From a checkpoint of a small mixture-of-experts model trained on Wikipedia.
Experts: 24 experts in each of 8 layers, 64 SwiGLU neurons an expert, 1 pick a token, a shared expert of 64 neurons.
Training: a variant of Adam for the experts, 542M tokens.
Below are experts of layer 4 (counted from 0) of a mixture-of-experts language model. Rows are named down (a neuron's output weights, with its number) and show model dimensions 0-127. Each number is 128 + 24 x the weight over its row's rms, rounded and kept within 0 to 255.
Before each expert's rows: a language model's description of what the expert responds to. This comes from a sample of Wikipedia text that the model never trained on.

# expert 6
What it handles: Word-initial prefix pieces like re, pro, con, de, co, ca, as in secretary, rehabilitation, relegation, concrete.
down3 [ 66 157 108 127 116 146 125 106 119 113 127 115  84 126  82 123 145 140 149 123 169 106 121 106 149 150 139 121 152 111 142 108 138 136 143  90  64 138 107 134 135 171 157 142 147 126 143 153 118 119 102 105  97 149 110 129 167 159 117 114 100 141 142 140  93  99 103 138 153 160  95 102 141 140 118 100 133  99 169 103 101 119  93 160 130 101 113 148 143 105  90 162 112 155 107  96 145  95 140 162 116 135 152 131 167 152 127 112 142 101  94 160 136 149 125 137 133  99  96 122 109 172 120 158 114 140 121 184]

# expert 22
What it handles: Suffixes like ist, ant, ctor in Ministry, Assistant, Optimist, plus list dashes and role words like politician, champion, director.
down1 [134 141 166 174 187 151  92 159 138 123 115 153 113 133  88 144 139 127 102 140 108  83 148 167 127  83 122 158 124 104  82 112 147 107 139 108 147  98 143 170  74 127  75 162 138 126  91 132 137 137 130 120 157 157  90 123 127 145 142 102 140 158 134  96  96 135 123 126 122 113 108  99 127 112 121 155 156 162 127 121 142 100 139 112  64 110 113 113  98 138 137 117 135 141 116 161 117 107 130 152 123 166 149 127 137 176 139 139 150 109 139 118 152 117 165  83 141 101 138 158 122 151 140 165 131 114 127 150]

# expert 11
What it handles: Degree, minute and second marks, N/S/W letters and numbers in geographic coordinates, plus km, table pipes and place nouns.
down1 [ 95 120 121  63 121 184 146 100 173 130  99 124 124 103 141 188 157 120 167 133 153 109 123 125 135 147 129 102 149 117 122 113 147 147 143 129 116 165 114 106 100 130 121 117  82 124 131  99 130 170  92 124  97 104 116 135 147 144 115 139 121 149 140 144 102 159 137 133 112 157 109 116 126 125 170 162 128 138 126  84 125 132 106 152 110 123  76 130 156 139 140 163 135 164 100 143 114 137  74 132 145 165 167 138 161 132 148 140 149 170 127 105 134 128 132  96 118  98 148  99 108 113 155 183 113 111  98 108]

# expert 1
What it handles: Short inner word pieces after an opening letter (b-on-us, b-la-ck, h-us-band), plus en-dash scores, minus signs and BC.
down1 [130 131 129 197 153 154 151 113 129 111 142 124 130 136 123 135 117 133 144 152 133  88 127 112 128 139 121 118 146 113 132 116 146 165 104 106 125 111 115 189 124 125 128 155 157 112 136 128 133 118 102 133 116 116 113 109 159 133  75 124 142 135 124 132 125 138 147 116 164 142 133 124 115 161 154 144 120 161 148 123 154 195 156 107 161  92 108 176 121 142 176 111 163 128 142 116 173 179  98 127 114 122 128 145 100 144  65  97 123  81  72  89 142 132 150  99 165  92 132 113 124 140 105 108 127 128 142 159]

# expert 3
What it handles: Inner and final pieces of foreign personal and place names and plurals, especially s, us, os, ana, ina (Ola-us, Mattia-s-son, Isra-e-li).
down1 [149 137 172 124 115 119 120 103 160 104 147 124 109 145 117 146 104 136 124  93 106 130  95 138 127 144 134 171 146 138 153 118 119  99 128 106 118 124 162 117 111 136 182 110 164 116 145 133 111 125 151 110 140  94 125  77 115 119 112 130 124 163 135 191 113 134 170 152 116 173 101 110 114 106 167 112 106 149 119 155  86 113 128 130 147 135 134 129 127 146 180 123 144 147 106  85 146 137 124 126 161 140 118 134 143 138 107  97 112 126 125 169  92 105 149  90 134 103 160  94 147 116 147 202 104 160 112  75]

# expert 8
What it handles: First piece of a word after a space, such as st in strife/stuff, d in drought/duck, capital E, D, C initials.
down1 [134 101 134 109  81  99 120  91 132 112  99 189 108 139  95 130 169  88 146 141  79 142 164 132 108  97 114 155 141 116 133 101 134 138 141  87 150 164  94 113 112 126 120 111 111 133 133  94 150 108 152 131 107 162 102 128 119 149 141 172 129 107 109 121 162 108 135  98 163 142 107 173 111 125 140 107 118 138 118 171 133 129 172 152 123 143 113 155 108 142 102  75 141 105  82 127 118  95 121 106 139 102 178 138 147 112 108 117 124 139 139 117 133 167 143 132 137 144 165 129 136 116 146 153 137 177 148  84]

# expert 14
What it handles: Newlines, colons and field words in species infobox lists, like Genus:, Authority, = Title =, species, type, described.
down1 [ 88  83  91 165 174 126 149 131 148 132 155 126 116 123 154 141 152 116 106 129  94 122 133 104 132 156 140 137 149 131 143 120 158 110 125 145 132 122 151 106 152 148  88 112 181 114 122 131 117 170 178 122 143  89 131 134 128 169 118 148 145  82 123 129 126  70 170 139 137 147 138 180 174 133 106 104 134 109 110 113 148 108 161 105 121 127 122  93 137  85 123 104 127  86  92  96 102 121 114 162 130  85 111 128  97 106 117 104  84 154  85 130 101 135 159 137 122 154 155 158 117 126 123 121 124 113 117 119]

# expert 10
What it handles: Bare space tokens and short word-opening pieces like Vi, An, Ab, vi, plus f in defensive/defense.
down1 [151  98 105  96  81  88 160 103 169 112 147 119 131 163 128  84 150 109 101 138 116  90 123 138 159 109 152 164 147 137 106 145 150 127 127 118 149 119 119 159 140 121 117 139 110 104  89 116 134 156 123 120 133 128 155 127 182 125 117 118 118 123 149 111  87 125 140 114 143 157 138 125 120 105 144 137 150 114 185 127 146 113 106 141 119 136 170 139 114 116 150 120  80 122 145 107 147  93 137 127 170 127 120 186 113 170 140 108 124 197 137 130 157 112 136 130 162  99 107 119 176 165 167 154 138 107 117 169]

# expert 9
What it handles: Consonant pieces inside or ending common nouns (th in mon-th, ear-th, 19-th; ment, or), plus nouns like church, school, country.
down1 [145 127 145 162 122 153 133 138 139 107 129 169 117  86 118 102 122 117 133 114 115 131 145 112 120 110 120 113 141 200 158 125  99 145 142 113 105 170  81 113 146 100 158 133 146 115 109 101 152 134  91 140 115  99 149 120 110 113 134 111 137 128 150 129 135 123 144 140 111 112  99 132 195 133 143 146  58 121 130 139 118 132 119 102 117 104  79 157 188  91 106 107 114 165 130 110  86 112  75 110 146  99 121  96 152  96 152 161 139 127 153 157 122 127  97 128 144 118 152 100 138 119 107 133 156 138  88 151]

# expert 12
What it handles: Lone lowercase consonant pieces inside proper names and words, like l in Pohl/Ljubljana, h in Gehrig, gh in Hugh.
down1 [120 149 133 148 109 182  90 110 107 117 110 154 139 129 122 121  81 111 102 165 113 120 111 104 141 170 132  97 146 149 132 161 118 113 121 103 109 127 129 165 159 142 114 162 109 133 105  99 140 140 134 135 116  91 163 113  83 120 125  73 127 152 103 134 118 107 127 154 201 116 125 173 128 147 151 122 110 132 143 117 109 120 109 125 141  97 111 152 131  88 149 104  92 128 180 164  99 144 113 138 127 169 110 118 133 119 100 115 163 109 132 123 141 136 159 177 158 129  91 123 149  97  79  99 155 115 137 144]

# expert 0
What it handles: Endings or mid-word pieces completing a word, like plural s, ed, an in infancy/Afghanistan, plus month names and named.
down0 [143 159 115  84 188 135 114 131 128 109 146 119 101 114 142  53 134 144 104 117 144 148 105 115 138 128 171 177 142 117 153 137 154 109 116 144 100 102 150 129 123 133 117 155 139 115 121 119 152  94 136 121 112 127 150 111  88 153 155  82 133 120 124  98  93  85 137 128 113 105 116 136  91 120 100 109 156  99 132  84 192  96 131 118 132 163 106 176 135 123 171 121 111 119 127 143 138  99 111 130 122 186 155 163 114 108 143 127 117 147 109 143 117 117 155 143 146 120  99 126 148 144 139 160 153 139 172 116]

# expert 2
What it handles: Section heading markers like ==, ===, ==== after titles, table pipes and colons, plus list-introducing verbs like include, were, appear.
down3 [109 129  82 145 123 105 112 117 117 163 131 152 138 121 166 116 147 154 144 114 143 142 118 143 125 144  99 112  85 102 146 141 147 135 112 115 153 122 164 156 151 154 108 130 188 115 145 125 125 123 140 128 107 124 110 150 164 148 112  97 101 108 143 150 126 164 129 100 156 101 126 156 135 124 159 113 100 206  99 108 128 129 157 103  96 130 154 102 188 164 154 114 164 126 133 132  85 130  90 154  85 126 166 104 106 128 136 168 137 128 131 121 118 131 124 198 141 155 149 141 108 103 100 129 137 137 158 141]

# expert 21
What it handles: Capital letters and pieces inside proper names after a short capitalized start (Ho-op-er, Ra-il-road, Mi-che-langelo), plus States, San, National.
down0 [128 153 129  81 143 103 123 135 133 109 125 155  96 158  98 135 168 138 110 104 126 122 173 171 138 111 133 141 102 107 119  88 115 106 116 112 125 136 106 136  50 101  99 146 115 103  89 128 112 127 112 126 112 103 108 131 157 125 102 131 158 110 118 114  98 119 112 118 167 115 142  75 121 154 111 107 118 109 139 116 117 155 148 130  95  84 117 126 132  93 131 140 136 158 149 132 112  99 149 139 139 116 137  85 138 171 113  82 141  92 105 116 103 127 163  78 116 156 110 102 155 159 168 108 150 152  88  95]

# expert 20
What it handles: Syllables with p or ma/pa/bu/tra, as in pupillage, incorporating, female, patrol, Amaranthaceae, Mar names.
down2 [128 132 128 122  94 126 148 158  55 147  99 107 115 141 127 133 128 105 108 160  96 119 128 108 153 129 124 110  83 100 141 127 163 184 119 131 103 109 148 139 160 107 118 126  81 103 158 133 110  93 112 130 128  98  97 111 109 137 158 174 166 158 112 133 113 114 136 105 144 114 147 158 101 182 131 119 119 148 112 169 153 100 138 145  95 127 178 154 118 131  94 139 140 112 117 107 135 114 141 152 169 117 132 105 116 124  95 102 138 145 103 144  94 178 156 185  94 120 148 145 135 136 145 111 119 152 117 121]

# expert 13
What it handles: Word-ending y, ity, ies, ship, ce pieces (ship-y-ard, part-y, bath-y-metric), plus relative which and time.
down2 [103 107 133 150 108 112 142 141 130  66  79 138 135 108 134  96 147 124 131 162 146 127  85 113 157 118 151 144 125 151 162 155 158 126 153 128  98 154 126 125 124 126  75 132 161 144 114  96 136 176 103 127 162 126 135 101 157 124 143 136 153 132 145  99 147 149 141 186 116  92 136 137 135 158 135 135 121 113 111  84 144 131 123 100 164 116 153 146  88 102 116  96 173 133 109 154 145 155  92 202 131 136  73 128 136 146 119 157 100 146 156 115 107 126 138 160 135 128 105 135 131 140 151  84 126 148 123 121]

# expert 18
What it handles: Pieces containing er, especially er after S in Serving/Series/Service, Chamber, Jerry, plus Ber, Her, The.
down1 [101 148 136  95 114 131 122 131 141 109 160 126 103 110 106 109 141 129 149 110 101 107  78 149 118  94 115 142 103  99 109 125 154 168 149 169  80 149 111 103 130 142 111 105 146 126 164 122 124 159 125 130 101 133  99 146 198 172 121 107 112  98 124  79 154 170 120  81 139 103 151 126 118 164 110 133 157  85 114 139 154 128 120 140 147 132 136 111 113 115 112 140 149 126 114 135 134  89 119  84 145 124 153 154 135  94 160 115 102 129 149 154  91 131 119 122 163 179  93 145 130 165 133 141 102 107 137 172]

# expert 23
What it handles: Middle syllables in longer words before a suffix (cl-on-idine, cl-if-ftops, pro-per-ty, integra-tion), often ending with or, il, on.
down2 [160  90 165 173 152 132 160 149 107 162  81 147 139 126 123 146 136 135 145  99 101 169 133  93 167 159 113 120  94 137 144 146 144 123 116 137 139 126 140 156  89 138  90 101 119 139  96 176 116 146 123 128 140 143 105 180  82 119 118 111 125 153 151 135 119 111 135 128 115 110 112 135 163  99 157 133 126 144 137 120  85 146 143 125 103 120 125 108 165 142 169 128 125 113 132 153 114 151 188 140  67 106 101 153 103  99 148 143 112 136  88 125 116 138 111 142 141 102 109 145 108  88  79 158  97 118 124 117]

# expert 15
What it handles: Opening pieces of words split after a space (ang-ry, od-d, com-mittee, leg-acy), plus table pipes, bullets and currency symbols.
down0 [141 145 146 160 134 149 138 117 130 113 139 153 136 147 145 125 123  64 174 135 141  81 113  95 112 142 162 124 133 140 132 106 177 132 110 134 120  66 102 116 143 144  99 148 123 124 169 106 157 118 103 136 164 100 136  92 122 169 127 147 125  70 104 161 157 105 132 153  81 141 119 109 151 107 113 156 132  97 133 115 131 120 134  89 108  98 155 129 127 124 132 123  79 119 124 164 136  75 110 149 116 142 104 150 120  48 119 105 121 126 113 133 108  81 121 165 119 120 126 124 118 151 127 117 132 128 125 102]

# expert 4
What it handles: Single consonant pieces mid-word or capital initials, especially k in names like Basilewsky, capital K, B, W, and digits in tables.
down0 [114 117 118 143 125 112 172 120 110 120  92 119 104 148  86 119 101 118 176 128 129  80 123 127 143 122 104 127  95 105 119 112 136 135 145 152 138 146 171 145 108 154 147 137 128 133 116 152 128 115 121 132 134  46  84 138 139 116 148 134 131 146 118 125  97 122 103 157 139 119 100 152  92 107 134 136 120 156 103 121 146 157 113  93  74 101 126 118 100 131 127 114 148 149 130 128  89 110 103 188 130 100 165 116  94 136 128  97 154 116 165 132 108 160 160  95 101 146 113 142 131 109 139 178 134 181 173 157]

# expert 7
What it handles: Final vowel or suffix pieces ending words, chiefly a, i, e, ia, ation (Segund-a, Arizon-a, Gastrod-ia), plus Thai text bytes.
down0 [135 126  95  90 169  80 134  92 148 131 147 157 131 101  88 164 122 148 153 155 146 147  77 128  94 137  94  95 103 105 158 133 111 115 140 105 146 132 142 134 128 158 111 111 112 111 136 161 121 100 127 122 118 121 109 121 145 114  93 121 144 148 112 135 157  73 138 144 115 165 131 139 139 130 125 132 115 144 126 137 154 115 135 145 132  88 142 115 192 139  70 146 140 131 122 149 146 121 139 171 131 110 111  92  89 119 161 127 137 105 101 123 184  78 187 126 146 149 115 135 156 141 159 142 112 125  88 118]

# expert 16
What it handles: Final vowel-e pieces completing words, like ne in immune, pe in shape, ide, ite, ure, plus opening quotation marks.
down0 [123 159 114 125 173 131 100 120  99  95 109 181 128 108 101 109 156 139 151 168 114 125 131  96 155 105 124 125 178 121 125  90 134 119 135  95 142 138 151 139 121 146  89 145 138 125 102 111 121 112 141 132 136  68 169 150 136 109  89  96 160 126  86 113 140 112 172 128 145 117 105 133 139 123 130 128 105 111 173 152 104 123 139 128 158  94 138 121  97 182 134 139 125 126 148  65 135 131 111 131 109  91 106 129 133 156 107 109 151 148  90 160 135 118 135 105 148 107  82 125  96 112 133 102  97 169 108 167]